Experts of a small language model.
Size: width 320, vocabulary 32768, 157M parameters.
Experts: 64 experts in each of 11 layers, 192 GeGLU neurons an expert, 2 picks a token, a softmax router.
Training: a variant of Adam for the experts, 4925 steps.
Below are experts of layer 8 (counted from 0) of a mixture-of-experts language model. Rows are named router (the router's row for the expert), gate (a neuron's input weights, with its number), up (a neuron's input weights, with its number) and show model dimensions 160-319. Each number is 128 + 32 x the weight over its row's rms, rounded and kept within 0 to 255.
After each expert's rows: "gets" lists some tokens that make up at least twice as much of what it gets as of all text. This comes from a sample of Wikipedia text that the model never trained on. Tokens count by the router's weight.

# expert 61
router [174 134 185  80 131 124 102 192 143 138 141 114 108 146  80 159 122 132 132 138 133 108 126  84  81 115 142 137 116  76 118 133 113 127  87 160 107 173 115 128 164 107 179 134 126 103 149 168  65  72 175 172 112  92 166 119 176 126 141  77 125 146 129 150 109 155 116 120 132 104 125 123 122 129 130 126 162  70 138  68  83 127  98 119  98 179 131 151 117 124 108 117  70  82 133 124  94 177 160 144 137 145 149  98 255 123 148 145 106  91 174 145 117 187  68 138 114 205 123 151 161 144  86 133  94  85 169 145 118 140 155 125  92 121 126  41 154 128 138 166  96 193 189 160  97 140 113 121 132 140 203 149 148 102 125 130 136 106  86 162]
gate0 [120 148 129  66 167 124 136 130 166 166  96 143 139 177 207  76 126  84 151  66  85 145 157 119  36 184 100 114 113 131 173 159 160 143  84 105 116 132 104 220 119 151 138 147  71 130  92 168 159 105 140 193 118 139 159 106  67 136 125  81 145 177 160 144 113 135 149 149 108 214 139 111 179 211 138 136 189  91 157  57 173 151 111 142 122 130 153 176 130 118 110 110 107  80 116 168 145 185 132 121 128 136 133 104 129  87 159  88  85 135 125 101 152 152 152 157 165 176 154 148  89 125 151 139  59 140 150 177 150 153 156 116  68 155 158  99 135 120 123 132  98 156 142 135 136 145 180 109 109 175 141  94  64 111 147 112  87  94 147 101]
up0 [150 155  95  97 133 107 134 112 134 124 139 188 103 158  66 146 142 130 132 177  79 153  99 130  85 140 122 137 119 147 117  92 168 106 156 100  99  91 140 141 160 178 129 175 127 161 129 148 124 101 142 152 152  94  59 124 170  98  85 144 123 142  96 140  95 117 143 177  56 117 176 111 140 186 100  95 142 114 129  91 115  73 141  91 128 107  45 131  93 118 156  58 177 155 127 144 155 117 126 102 142 137 176 156 113 118 109 115 143 158 134 103 111 141 161  96 142 105 113 147 141  76 169 122  74 146 124  97 116 152 184 116 148  97 146 117  85  97  92  95 141 122 139 109 145  97 162 119 165 135 122  80 191 132 157 161 110  53 109  96]
gets: " and", " National", " American", " World", " British", " Best"

# expert 36
router [ 89 100 141 102 117 150 137 127 104 133 145  83 143  92 164 135  76 192 150  50  96 143 109  95 121 142 162 121 105  65 105 156  66 158 181  88 147 101  79 105 109  85 108 112 155 125 139 124 136  83 108 107 126  99  69 138  93 161 119 160 126 152  89  77 151 140 155 160 168  88 124 110  92 138 142 136 150 113  92 109 150 160 143 185 125 141 112 134 111 145 184  52  88 156  98 127 136 122 134  71 166  80  85  67  92 179 108 118 130 151 106 162 175 133 147 116 125 102  85  56  93 133  47 142 163 158  94 100 151 159 174 117 135 137 136 120 177  95 127  52 101 165 130 205  91 108 135 102 146 136 131 139 129 130 128 143 124  87  94 121]
gate0 [139 138 125 110 144 150 104 132 111  80 103 161 140 151 110 107 159 112 132 129 144 121  59 152 179 113 131 117  67 139 128  86 113 188 126 135 155  87 111 140 122  63  64  97 171 125 128 118 144 116 114 129  94 107  86 123 131 114 152 164  99 152 131 125 142 113 163 117 136 129 144 142  79 137 134 165 124  98 117 113 118 140 155 157 160  91  65 144 129 145  95 124 198 119 150 185 104  93 117 151 150 134 192 108 113 131 128 152 177 126  77  95 146 127 130 155 117 164 143 109  92 194 140 135  50 140 129 133 163  68 109 132 159 146  97 142 179 187 146 145 133 116 127  77 110 125 139 153 130  96 131  83 116 206 134 112 161 128 116 168]
up0 [193 126 150 130 152 130 106  91 148 139 141  96 161 160 161  94 113 151 155 149 120 114 117 128 134 100 165 145  83 140 113  90 165  82 119 102 115  96 108 155 148 127  89 125 181 119 137  95 148 164  85  95 134  41 114 129 154 124 171 173  73 131  99 133 169 202  88 147 173 203 127 127  76  47  87  93  92 140 118 113 169 125 170 152 117 105  98 147 157 127 109  92 151  78  98  96 106 167 124 140  79 123 116  74 173 120  33 101 164 125 182 116 138 161 155 136  62 171 101 127 105 186  85 132 168 122 189 137  64 149 147 114 137 134 195 114 147  96 161 115  94  88 115 137  99 105  98 112 151 167 106 107 151  83 127 184 157 120 118 150]
gets: "0", "2", "4", " with", "6", "1"

# expert 45
router [ 88 135 151 135 171 159  97 101 126 113 116 110 135 125 144 135 113 146 127 124 123 103 136 113 136  95 131 200 146  99  90 133 109  85 144 144 158 191 186  94  58 118 119 165 136 120 144 105  96 122 148 110 156 150 148 150 113 183 130 140  65 113 142 126 175 149 172 163 124 118 112 119 113 144 100 114 133 165 151 181 134 117 164 135 132 121 122 107 112 120 141 120 121 109 164 126 131 134 122 104 118 176 153 117  73 130 141 157  95 103 174 107 168  97 177 106 148  88  88 175 154 117  73 118 107 119 142 126 144 159  89 121 115 112  97 160 101 127 143 166  90 147 167 255 141 151 105 137 165 143 144 135 120 132 110 172  98 182 136 137]
gate0 [155 163 134 104  47  81  57 111 112 113  76 136 146 153 135  94 104 147 107 144 124 122  76  49  49 160  98 143  97 164 113 151 156 182  90 110  99 109 175 121 152 166 103 113 109 158 114 132 110 173 102 139 146 123  95 118 163 125 116 103 138 192  77 162 126  64 151 149  98 177 126 226 129 124 198 148 178 152  85 144 165 139 116 125 143 118 134 136 161 145 110  94 166 146  99 122 103 136  94 162 128 112  80 127  84 107 148 142 113 137 135 120 124 128  76 127  79 153 189 136 130 224 143 132 133  95 187 173 142 179 100 105 133 205 125 157 101 222 122  73  38 118 143 115 132 117 141 158 119  94 151 115 143 158 161 149  98 124 151 140]
up0 [169  82 118 137 112  88 122 163 125  72 158  83  66 158 116 161 107 167 139 104 155  97 148 106 194  94  63 156 117 149 146 143 151 157 126  88 177 129 109 142  98 170 166 106 149  88  97 128 127 116 146 155 100 139 148 168 103 110 126 139 170 130 157  78  79 160  60 136 150 146 134  87 204 168 109 155  68 100 152 109 133 144 113  83 121 137 103 164 120  86 135 141  81 172  94 126 150 175 161 159  62 117 142 131 187 102  98 100  96  89 169  84 121 120 128 109  99 127 154 131 103 114  86 111 159  92  36  71  96 131 147 115 110 126 138 111 145 108 141 132 177 135  82 138  95 108  98 128 140 160 182 182 114 104 119 109 125 119 121  69]
gets: " |", ";", " /", ":", " —;", "°N"

# expert 14
router [148 106 164 132 109  82 144  88 120 118 151 152 105 176 180 114 138 135 108  80 183 132 154  96 158 175 176 135 113 124 140 127  94 109 138 135 128 209  94 165  99  98  98 157  59 148  82 117  64 110 132  84 219 132 134 140  93 118 144 125 201 141 137 134 161  92 194  99 147  89 118 112 131 148 128 123 137  96 140 139  88  96 140 112 156 113  95 128 154 107  64 104 148 167 138 168  51  58 159  89 108 110 169  85 140 121 130 156 129  85 142 144 125  88 122 130 149 134 113 138  84 144  89 102 134 196 104 142 161 130 164 138 122 128 152  90 150  81 114  86 101 169  53 134 102 102 185 143 166 167  94 136 154 215 132 168  98  49 107 142]
gate0 [122 148 148 134 181 146 179 180 132 105 140 123 147 156 134 144 103  93 118 152 139 162 177  93 129 135 129 167 132 168 116 136 137 195 142 137 131 148 100 133 111 131 152 185 103 135 145 137  85 119 206 103 196 170 121 107 189 138 124 152 130  91  85 160 185 175  94 148 116 132  66  76  89 114 117 129  66 130 143 138 229  99 156 125 137 113 152  71 110 137 164  99 123  70 172 129 180 130 144 144 104 115 129 103 179 117 103 101 109 194 138 145  80  83 126 116 132 117 161 156 150 147  97 125 170 163  71  91 107 100 145 144 119 126 110  91 131 144 168 140 115 158  83 125 125 131 133  95 125 117 144  76 139  94 190 167 147 129 137 112]
up0 [144 103 159 199 166  83 155  94  97  81 178 134 130 142 143 143 131 112 104 103 132  89 113 136  93  96  92 101 144  40 170 112 102 129  89 155 165 106  59 101 121  94 117 118  99 119 131 147 149  76 116 125  70  60 121 142  73 145 177 107 171 205  89 141 109 158 156 190 188 148 143 147 117 159 145 166 103 140 152  81  73 115 148  82 156 118 103 135 103 161 109 117 148 157 151 147 123 139 135  95 123 144 154 160  84 135  67  99 108 130  91 171 143 128 161  85  57 196 131  94  71 128 175 110 133 116 153 159 161 124 116 127  82 110 149 151 124  51 130 121 151  98 138 107  25 133 115 108 157  32 144 115 151 114 108 114 153 145 108  70]
gets: "10", "00", "12", "11", "30", "14"

# expert 10
router [124 170 141 146 103 110 140 149 194 110 161  99  99 104 119 147  83 119 124 117 130 145 155 129 151 153 149 155 127 145 107 116 151 113 151  91 147 148 103 113 118 106 118 112 158 151 177 114 141 125 178  77 146  92 120 109 148 105 166 121 150 164 108 110  94 146 118 135  89 192  90 119 108 155  60 192 142 106 148 173 121 104 149 128  81 118  40  86 118 120 140 122 167 101 168 101  94  65  94  98 164 170 159 159  87 170 186 133  69  68 201  78 158 135 151 177 119 111 108 113 119 154  55 177 120  96 154 204 110 101  70 114  86 136 119  94 106 186 103 139 147 109  65 115 102 124  78  93  95 126 108 112 187  97 104 159 111 159 170 164]
gate0 [ 95 150 162  81 118 152 109 136 102 112 118 169 121 149 159 134 146 195 174 138 181 187 112 145 113  86 140 111 121 133  88 103 127 160 153 122 153 149 156 175 138 138 141  97 118 144 137 118 150 164 136 116 107 103 165 170 175 176 121 117 172 112  95 139 149 123 140  77  97 130  89 147 104 152 150 142 157  78 110 169 135 101 133 165  83 149 138  82 141 127 120 140 159 104 185 117 107 114  93 109 160 175 154 116 143 128 129  89  95 158 172 109  81  61  93 118 135  96 171 126  70 166 157 123 134 106 149 179  42 100  94 106 111  95 135 138  99 196 181 200 121  67 115  93 176 111  73 116  94 152 172 122 181 182 129 153 134 173 195 180]
up0 [116 141 123 131 114  99 116 112  86 141 119 122 161 103  95 148  91 197 157  55 193 114 193  92 177 154 144 117 167 179 145 167 155 158 140 159 149 162  79 125  46 102  77 113  90 139 133 137 104 161  70 141 111 161 155 175  77 123 100 185 131 155 149 121 121 121 126 153 201 149 137  69 128 118  74 116 130 120 113  82 171 122 107 135 151 179 121  91 107 141 115 153 151 129 137  95 105 110  71 114  99 162  66 148 131 129 178 127 103  88 118  82 116 134 118 172 133 147 139 118 121  75 104 186 115 215 182 107 120 121 159 136 140 128 133 156 135 152 148 190 130  83 159 119  99 107 158 135 145 172  90 142 126 202 120 149 137 101 179 134]
gets: "c", "n", "b", "h", "l", "t"

# expert 17
router [169 131 133 154 124 114 101 141  97 134 146 106  87 136 155 121 151 119 143 102  98 100 110 136 132 168 150 168 120  86 100  90 135 128  97  67 155 146 154 164 126 117 150 148 163 131 113 101  66 136 132 103 205 124 119 106 104 130 114 201 160 149 140 161 144 160 147 111 130 105 159  92 102 196  91 172  74 148  61 143 132 108  69 158 152 152 104  84  96  95 128 144 143 163 137  54 142 125 131  81  69  88 143 141 140  63 133 127 144 111 150 125 105 102 185 145 177 143 121 156  98  49  83 155 143 127  71 152 161 140  99 104  96  98 124  97 135 138 197 109 107 172 101 120  71 105 126 142 155 133  88 135 144 186  81 172 121 136  97  89]
gate0 [ 92 129 134 154 132  98 124 149 146 108 143 180 105 129  89 130  87 161 150 125  25 115 131 113 145 156 112 104  97 123 104 163  96 123  83 169 102  91 114 154  96 173 110  75 121 112 117 150 124 140 127 152 196 158 113 113 117 148 163 101  74 136 137  83 166 171 107 148 146 129  37 118 124 157 137 176 116 157 165 159 128 140 112 135 131 157 142 140 110 160 129 126 111 132 103 123 144 110 149 192 105 120  90  95 177 169 128 112 145 156 164  81 140 102 147 128 116 156 170 174  92 102  70  80 166 176 169 158 152 169 142 120 123 171  99 134 128 141 133  94 106 116 171 138 148 109 105  90 117  97 132 147 138  96 130 137 137  99  76 102]
up0 [158 158 102 154 127 114  96  65 107  45  71  83  71 154  92 177 112 114 172 153 162 130 110 162 127 127  86 119 103 133 183 126 136 152  98 102  84 122 147 123 110 125 145 117 125  96  93 119 147  96 102  96 103 193 158 175 104 205 165 110 189 158 158 146  82 134 174  63 171 101 168 135 187 138 137 176 104 119  89 132 114 190 107 120 121  90  76 161 128 132 112 122  81 113 123 119 132  79 125 121 120 161 137  98 103 118 134 120 128 129 168 152  73 134 179 146 154 103 166  78 190 130 169 135 126 147 105  97 146  80 136  68  61 153 110 117 128 130  96 122 109 151 104 117  44 104 183 193 128 127  95 104 112 156  98 135 163 173 157 152]
gets: "18", "19", "15", "17", "11", "16"

# expert 62
router [165 142  67 118 136  85 197 114 162 142  62 146 127 197 102 108 126  71 122 111 157 204 111 131 132 157  71 182 121 184  76 125 145 107 130 157  89 111  81  75 150 144 148 158 114  79  98 170 125 111 132 160 114 121 125 152 111  85 107 111  85 127  65 156 122 126 123 103 106 187 125 201 135 139 140 113 173 155 103 196 157 165 141 126 107 137 136 106 114 108  85 163 106  97 133 100 164 131 160 101 149  90 170 195 163 162  76 162 179 119 167 181  79 110  95 149 101 114  76 122  94 129 157  90 114 119 113  84 125 158 133 111 112 148 238 168 133 144 105 164 108 143  82 141 218  90 103 116  76 159 182 143  90 153 201  58 160 103 111 120]
gate0 [142 117 108 121 154 152 142 143 110  95  55 106 156 111 131 170  96 110 192  76 133 134  70 139 113  74 137 126 144 127 178 136 155  96 160 154  91 202  99  86 130 123  90 115 166 115 129 132 170 176 120 134 126 141 116 103 116 112 136 149 202 103  98 101 115 161 135 165 184 116  78 150 156 142 102 172 115 166 122 143  83  70  96 130 131  73  96  99 134 112 255  95 109 167 113  79 163 125 119 132 199 123 108 142 168 111 118 132  98 107 111 106 197  93 152 144 107  77 135 162 135 121 158 162 170 126 120 165  70  80 183  93 123 130 138 149  66  83 168 111 143 135 114  89 132 162 173 155 144 103 101 134 184 166  80 135 162  98 116 168]
up0 [103  94  92 113 197 164 132 107 126 153  90 132 157  87 129 145 131 131 164 118 155 131  97 104 119 111 135 145 166 123 172 115 167 114 151 124 105 184 144  95 147  49 126 154  85 134  93 121 168 162 161 183 172 158 114  52  73 135 128 100 123 137  91 137 148  88  93 173 204  40 168 147 133 129  85  96 118 215  37 124 158  61  90 194  71 105 123  97 109 114 192 115 127 188 131 103 145 124  85 170 181 163 116 161 137 150 174 129 135  72  91 168 198 129 139 157 140 102 131  99 172 162 172 176 151 124  95 133  40  83 148 118 116 137 163 165  62  87 124 124 122 104 136 115 146 132 155 127 144  93 131 151 174 137 129 123 160  86  82 132]
gets: " (", " \"", "/", "C", "(", "O"

# expert 22
router [131 135 130 130 167 130 132 111 127 123 133  53 116 128 189 142 133 118 139 100 123  65 114 119  69 153 112 109 144   3 148  94 104 155 161 147  86 124 172 133 144 136 114  77 112 118 182 142 122 143 165 129 135  96 157 149 159 128 169 164  87 168 158 181 134  89 121 144 159 144 154 120 108 133 162 142 147 119 141 107 131  92 153 131  98 109 101 162 103  27 136 131 131 165 131 192  84 200 160 153 158 112 141 150 176 170 133 173  99 109  76 131 167 141  87 134 140 168  92 116 107 134 129 172 121 112 132 150 118 160 151 132 140 115 124 109 208  91 111 119 153 112 156  91  76 122 127 120 151 106 131 118 107 142 118 129 230 134 117 121]
gate0 [129 146 138 180  94 136  92 125 139  65 177 152 169 129 120 146 115 164 115 133 118 107 157 134 124 172 111 122 156 154 158 122 106 106 123 163 128  79 102 121 111  80 121 102 164 158 148  35 120 130  91  80 201 146 102 120 188 133 178  87 164 168 162  94 105  75 126 180 103  74 160 125  79 145  92  94 184 176 143 137 180 190 144  60 190 107 102 110 133 167 184 127 199  66 138  97 165 116 135 158 166 131 119 121  67 124 114 122 174 112  98 132 150 115 122 165  81 166 169 117 122 113  33 121  81 179 101 151 132 130 135 165 177 185 119  67 129 135 140 110 122  72 146 106  94  83 113  96  81 161 153 133 163 126 121 106 128 129 163  59]
up0 [159 106  58 126 141 123 156 145 176 160 118 165 113 115 111  97 226 157 156  83 124 149 147 116 180 121 129 121  77 102  66 130  88 195 156 100 127 109 119 130 132 184 109 140 185 107 153 167 142 141 151 183  85 154 156  64  81 128  87 134 140 135 154 166  85 157  76  71 181 164  84 144 176 136 176 170 161  86 178 137  90  71  99 130 106 152 177 149 112 157  77 162 160 143 153 145 133 130  85  94 167 106 112 115 146  88 198 140  75 196 167 111  95 170 195  94 152 108 103 140 115 162 157 104 124  97 130  88 130 113 124  85 120 124 135 223 100 103 147 127 159 168 137 144 138 147 122 155 150 148 151 135  70 119  99 145 132  97 104 186]
gets: " the", " a", "'s", " his", " an", " The"

# expert 31
router [ 94 129 124 178 195 139 176  82 114 123  68 152  80 103  47 165  88 176  71  74 118 147 123 107 128 164  96  79 109 115  92 179 136 168  94  59 169 136 103 134 164  91 102 100  92 163  84  50  86 163 128 131 130 197 117  80 125 111 135 114 123 131  97 174 106 110 155 127 155 141 135 131  90 115  95 138 125 119  88 120  99  90 141 113  81 114 129 187 136 166 116 115 153 141 101 144 140 147 138 101 108 112 166  92  83  68 120  17 147 122  91  40 186 147 118 158 139 115 141 106 112 131  80 130 139 122 169 111 152 122 141 120  94 125  81 106 221 139 161 173 136  60 115 119 148 139 144 124 169 136 118 152 115 114  96  89  60  89 162 146]
gate0 [115 117 105  85 157 214 110 105  91 106 146  84 116  77 171 146  94 128  89 164  99 125 180 135 136 141 144 113 163 188 165  77 101 152 121 116 105  90 196  92  83 116 161 144  91 180  79 163 122 105 102 130 131  90 162 124 141 214 124 105 157 123 128 131 108 123 146 142 125 130 117  64  76 203  87 146 109 135 113 144 116 158 136 170 102  94 142  91 105 160  86 136  81 153 139 103 100 117 159 173  77 121  80 136 113 124 133 159 129 135 164  99 118 122 132 181 153 136 106 136 220 104 137 105 128 139 120 135 165  96 129 134 158  98 118 149  70 188 110  95 124 147 132  96  83 145 142 134 113 146 111  55 150 121  76 139 139 150 180  86]
up0 [112  83  84 158 144 196 150 108  85 161 109  89 101  87 109 105 148 113 105 172 108 107 154 176 124 188 166 118 204 109 132 157 103 127 108  93 145  95 143  95 155  89 102 139 103 126 132 198  95  87 110  84 149 149  79  72 195 123 135  74 103 118  96  96 116 100  96 103 152 172 146 172 126 146 108 128 173 149  67 110  75 102 117 179 184  78 115 154 103 181  53  95 128 123 129 100 156 112 135 126 162 121 111 143 137  75 132 127  96  59 157  94 141 167 151 162  81 175 122 112 133 114 130 106 102 100 118 170 163  99  97 131  98 131 138 151 123 142 159  85 102 133 118 139 127 150 110 108  95 145 105  67  84  49 108 140 109 118 164 118]
gets: "19", "18", ".", " John", ":", " David"

# expert 52
router [126 133 160 174 120 158 203 127 118  77  88 119 143 119 152 173 127 127 146 135 180 123  68  99 117 207 158  92 135 178  89  84  65  79  87 131 141 152 159  84 118 128 122 132 142  97 148 124 159  76 132 197  99 158 128 113 162  71  77 113 116 121 162 109  87 132  65 175 154 129 130 121 131 106 161 129 142  98 149  97 134 111  78 123 100 156 105 142 103 184 146 118  96  98 142  55 166 188 150 133  96  84 135 141 114 116 111  92 111  81 165 116 180 126  88 131 136 126 111  71 197 168 186  47 107 105 101 118 130 116 121  96 164 109  87 149 120 117 122  96  49  63 132 214 137 114 131 112 114 133 160 112 150 155 132 135  25 143  77 163]
gate0 [168 134 102 112 126  64 151 154 142 121  96 131 153 203  95 106  95 143 105 169 158  86 140 196  71  88 134 152 130  73 117 123 139 171 116 102 126 130 139 112 114 104 165 152 147 157 132 181 120  87  98 124  90 111 123 184 110 147 114 123 141 168 114 126 127 132 176 108 103 123 119 163  85 125 144  90 162 129 137 127 103 182 194 120 150  67 103 123 173 127 101 182 215 146 117 135 113  86 129 143 126 155  94 115 177 145  45 132 138 135  51 195 152 113  97 139 105 111 126 156  58  91  84 124 156 135 140 151 101 157  87 169 145 135 179  77 123 143 107 187 165 182 183  88 103 144 186 120 181 129 102 124 129 155 175  74 142 147 132 164]
up0 [149 117 140 121  98 141 164  45 107 154 126 132  72 132 163 139  79 190  75 227 116 148  72 111 148 161 124 133 156 134 134 137 138 126 104 127 109 111 130 151 103 117  98 163 117 133  91 153 120 113 135 142 102 137 120  70 147 154  99 111  93  93 130 119 116  83 133 149 210 123 145  74 127 155 150 137 144  68 107 145  74 145 133 131 148  98 119 152 151 164 103 186 171 106 117  89 184 167 121 149 127 138 126 127 140  95 140  82 102 166 161 159 169 102  94 169 104 117 123 162 116 156 163  86 143 149  87 110 146 138 103 143 138  74 132 158  82 143 120  99 155 138  68 142 145 106  90 176 169 109 170  77 160 127 128 126 108 142 133 115]
gets: " |", ":", "-", ";", ",", " by"

# expert 33
router [108 164 164 115 125 181 147 117 148 104 152 140 174 140  67  99 108 105 125 150  92 121 142 151 153 164 120 141 134 168  75  89 122 153 118 154 159 109 130 112 130 131 181 134 120 113 145 169  87  95 145 109 138 130  92 150 150 115 140 117 125 129  94  88 123 133 147 147 112  94 187 157  65 166 132 128 116 157  96 107 116 102 145 123  94 124 124 178  70 156 107 115  83 109 154 162 218  89  90 106 130 138 141 134 110 137 131 103 143 151 150 201 114  99 128 111 123 104 145 183 145 154 134 132 144  98 144 152  99 135 133 172 120 194 121  88 131  92 142 109 155 122 122 255 145 104 134 116 169 125 109 116  85 155 124 173   0 171 106 100]
gate0 [161  90  97 112 142  68 104 147 123 144  82 111 172 120 157 169  60 117 156 126 107 123 123  87 128  73 178  76 136 106  88 127 212 156 163 132 107 175 125 155 144 133  53 140 144 145 135 126 144 143 137 104 142 163 140 136 163 133 119 138 138 135  85 154 171 145 115 144 134  84 126 152 179 101 100  36 136 113 146 142 105 119 106 110 141 147 165 131 113 157 208  57 131  92  71 149 119 153 114 157 155 177 116 140 147 109 128 211  80 115  94  95 166 113  42 120 154  47 134 119 134 130 116 181 102 133  92 126 114 114 156 131 149 137 140 116 106 122  77 147 142 121  98 104 116  72 215 147 108  97 111 112 182 155 172  92 164 118 104 167]
up0 [103  80 147 164 170 131 143  78 135 114 162 155  89 152 113 166 182 143 112 112 181 114  96 143 132 136  94 174 145 119 144  76 101 110 133 110 123 118 127 162 113  97 115 153 143 137 133 126 139 139 162 155 104  22 104 106  56 105 143 135 147 131 153 119 175  98 108 168 150 135 138 129 148 155 135 209 156 105  91 168 155 147 143  99 150  74 102 111 159  95 105 122 135 179 163  61 101 165  83 131 105 107 125  87  67  86 145  93 168 131 178 113 126 148 151 188  82 156 119 127 186 177 149 127 135 141 127  76 148 139 115 106 143 116  82 144 126 170 149 111 172 127 132  96 106 150 142  92 156 131 183 185  94 131 104  94 128 100 142 180]
gets: ".", " |", ".\n\n", ").", "\".", ";"

# expert 43
router [120 176 129 140 157 128 130 132 128  74  98 124 116 156 116 110 126 134 100 111 122 156 147 108 134 145 161  95 102 170 165 156 116 123 205 107 146 159 119 141 106 172 101 118 122 157 114  77 137 149 131  51 147 121  89 106 101 151 161 109 108  59 116  94 118 139 150 134 146 139 139 100 105 112 110 135 183 159 126 167 143  44 124 133  99 142 122  97 141 152 130 121 116 130 172 153 165 174 172 121  36 111  86 151  59 107  93 127 175 104 158 156 203  76 100 165 133 113 165 143 108 197 106 112 114  86 125 120 128  69 145 132 153  66 149 168  74 142 127  97 172 107  62 151 113 162 127 112  73 144 166 161 130 115 154 121 107  92 120 141]
gate0 [ 72 132 124  82  93 156  80 163 182 107  96 161 149 169 125 160 192 133 103  64 153 209 189  85  92 167  97 134  95 145 121 110 105 181 131 142  93  98 165  86 141 177 140  70 147 116 134 134 139 158 114 127 185 147 136 163 147 176 107 164 120 122 169 180 140 163 142 140  94 144  89 156 130 163  99 117  66 175  88 145 150 135 159 132 201 105 117 117 119 104  82 113 178 121 161 134 161 112 113 144 133 155 130 127 116 104 113 179 146 175 155  70 131 110 104 156 123  70 145 139 124 134  40 160 168  97  86 119 147 120 119 115 150 131 140 149 154 147 125 118 102 172 146 115  80 156 104 155 191 153 101 177 127 166 158  83 128 165 149 133]
up0 [146  39 137  87 111 138 123 146  68 124 134 140 162  89 167  86  87 115 141 163 144  73 127  71 126 190 147 122 104 122 104  95  74  70 128 103 162 117 134 145 139 139 131 172 127  84 151 136 173 132 161 108 121 182 141 108 140 165 126 114  86 126 158 139 133 130  68 116 125 132 122 120 165  89 148  65  93 123 121 158 127 132  47 157  89 152  64  88 144 170 170 119  75 169 100 152 139 130 135 129 123  92 137  80 116  99  65  76 155  64 123 163 132 126  77  68 198 137 131 125 151 124 161  93 110  52 171 109 148 123 126 161 125 164 141 128 126 168 134 142 124  97 136 115 184 100 120  73 104 160 128 129 109  89 122 134  60 167  99 124]
gets: " of", " at", " from", " to", " over", " on"

# expert 37
router [114 154 145  87 113 109 129 106 122 134 176 101 158 148 122 118 139 138 166 116 133 117 157 126 129 161  98 123 140 131  97  72 160 162 115 175 133 113 131  66 158 121 135 102 128 115 158 134  71 147 126 120 154 142 110 135   4 184 129 155 162 105  56 182 115 151 159 151 111 133  99  92 169 163 157 176 106 112 155 144 110 170 121 117  80 153 126  72 146 203 189 101  83  69 137  59 171 173 200 128  96 130 121  93  68 139 137 174  92 119 121 159 124  98 182 102 158  94 161 169 162 104 146 122 171  97 104 135 139  59 121 143 150 101  78 132 124  94  87  88 129 164 121 255 127 109  79 176 134 152 131 180 152  93 137 123  60 149 128 114]
gate0 [130 104 121 168 178  73 114 137 182 131 111 152 154 120  96 144 183 134 130 143 182 156 100 126  80  59 106 100 173 111  82 110 124 120 142 125 106 144  67 139 129  96 125 173 147 149 103  90 134 128 143 165 145 124 173 143 109 140 128 102 142 148 162 183  67 152  91  62 138 121 213 138 151 133 137 126  69 145 161 129 163  96 140 137 128 123 130 138 147 134 121 151 141 128 171 137 165  90 100 175 196 129 102 127  93 202 139 122 119 103  98 167 105 107 109 149 192 110 143 138  71 129 181 132 123  71 119 162 109 188 129 123 143  82 139 189 136 108 170 106 174 145 111 124  31 143 158  80 101 125 186 150  71 153 180 115 164 171 142 143]
up0 [ 91 167  87 147  23 130 139 152 153 102 145  70  83 162 129 109 109 114 137 144  76 137 141 141 119 175 174 137  82  90 168 169 143 143 160 105  81  91 107 146 144 108 173  90 121 148 127 143  94 155 125  44  96  95 127 125 134 138 121 166 130 107 142 147 155 120 157 169 113 112 110 115 111  86 117  90 198 122 101 117 137 131 183 157 159 108 171 177 112 108 127 112 166 131 132 129  95 118 139 105 121 109 148 103 104 134 183 127 106 178 111 121  94 171  92 115 110 106 178 114 107 177  97 156  97 144 199 115 174  76 116 183 187 154 111  84  85 140 122 110 187 203  71 106 172 167 133 108 162 139  94  75 197 135 124 128 157 161 110  98]
gets: ",", "),", "\",", ".,", " ,", ",\""

# expert 15
router [130 123 108  91 105 127 146 132 108 101  96 123 135 174 194 125 113 116 148 152 143 101  97 141 175 153 133 129 168 117  61 139 151  88  77 127 203 125 158 152 149 119 101 146 141 107 160 187 101  90 116 158 118 140 154 138 175 112  86 139 202  74 104 163 139 158  62 125 116 115  72 105 143 171 112 128 123 136 128 162 110 122 180  74 161 110 126 122 148 148 102 114  95  51 152 134 131   6 154 147 150  88 177 154  90 133 204 126 113 115 142  77  89 114 137 123 160 134  97  98 143 127 176 102 163  61 151 132 147  95 118 178 125 127 127 150 132 152 116 151 134 131 143 121 150  86 112 162  66 157 164 116 133  95  79 116 161 118  93 147]
gate0 [156  97 140  89 119 116 122 120  95 131 154  49 120 145  93 160 117  96 111  98 161 136 134 100 127 183 176 104 116  79 131 148  77  93  96 161 117 176  96  85 163 146 102 173 114 115 127  81 149 178 131 177 157  68 166 113 133 208 165 115 146 162 147 126 153 101 159 143 142 151 105 132  81 127 117  63 108 102  84  96  97 126 144 109 111  98  57 120 108 149  90 170 177 114 168 147 179 131 189  88 102 152 118 146 183 110  75  74  75 119  73  74 118 176 156  82 124 122  97 150 104 134 182 176 146  99 109 144  98 121 114 136 141  96 131 142 158 126 107 174 184 134 155 158 110 157  93 136 103 154 129  97 150 147 182 130 102 129 106 120]
up0 [111 100 126  99 166 168 145 100 133 179 115 135  98 134  98 130 126 114 127 117 137 190 109 115 182 131  94 118 114  82 132 193 152 110  95  97 126 149 124 115 133  72  70 127 182 125 211  85 126 151 126 148 154 167 111 110 133 158 140 151 138 136  80 120  92 124 100 173 207 193 110  73 120 127 132 143 125 107  77  97 126 104 162 185  79 143 105 190 171 148  93 136 131 126 141 135 144 140 143 166  94 140  89  87 142 125 151 136 145 120 106  93 111 172 156 114 137 144 173 139 149 212 161 140 133  55  95 159 122 141  81  44 140 174 104 117 156  74 142 128 169  97  43 151 150 133  78  94 144  35 112 103 139 137 106 138  61  86 143 101]
gets: " K", " St", " D", " S", " V", " G"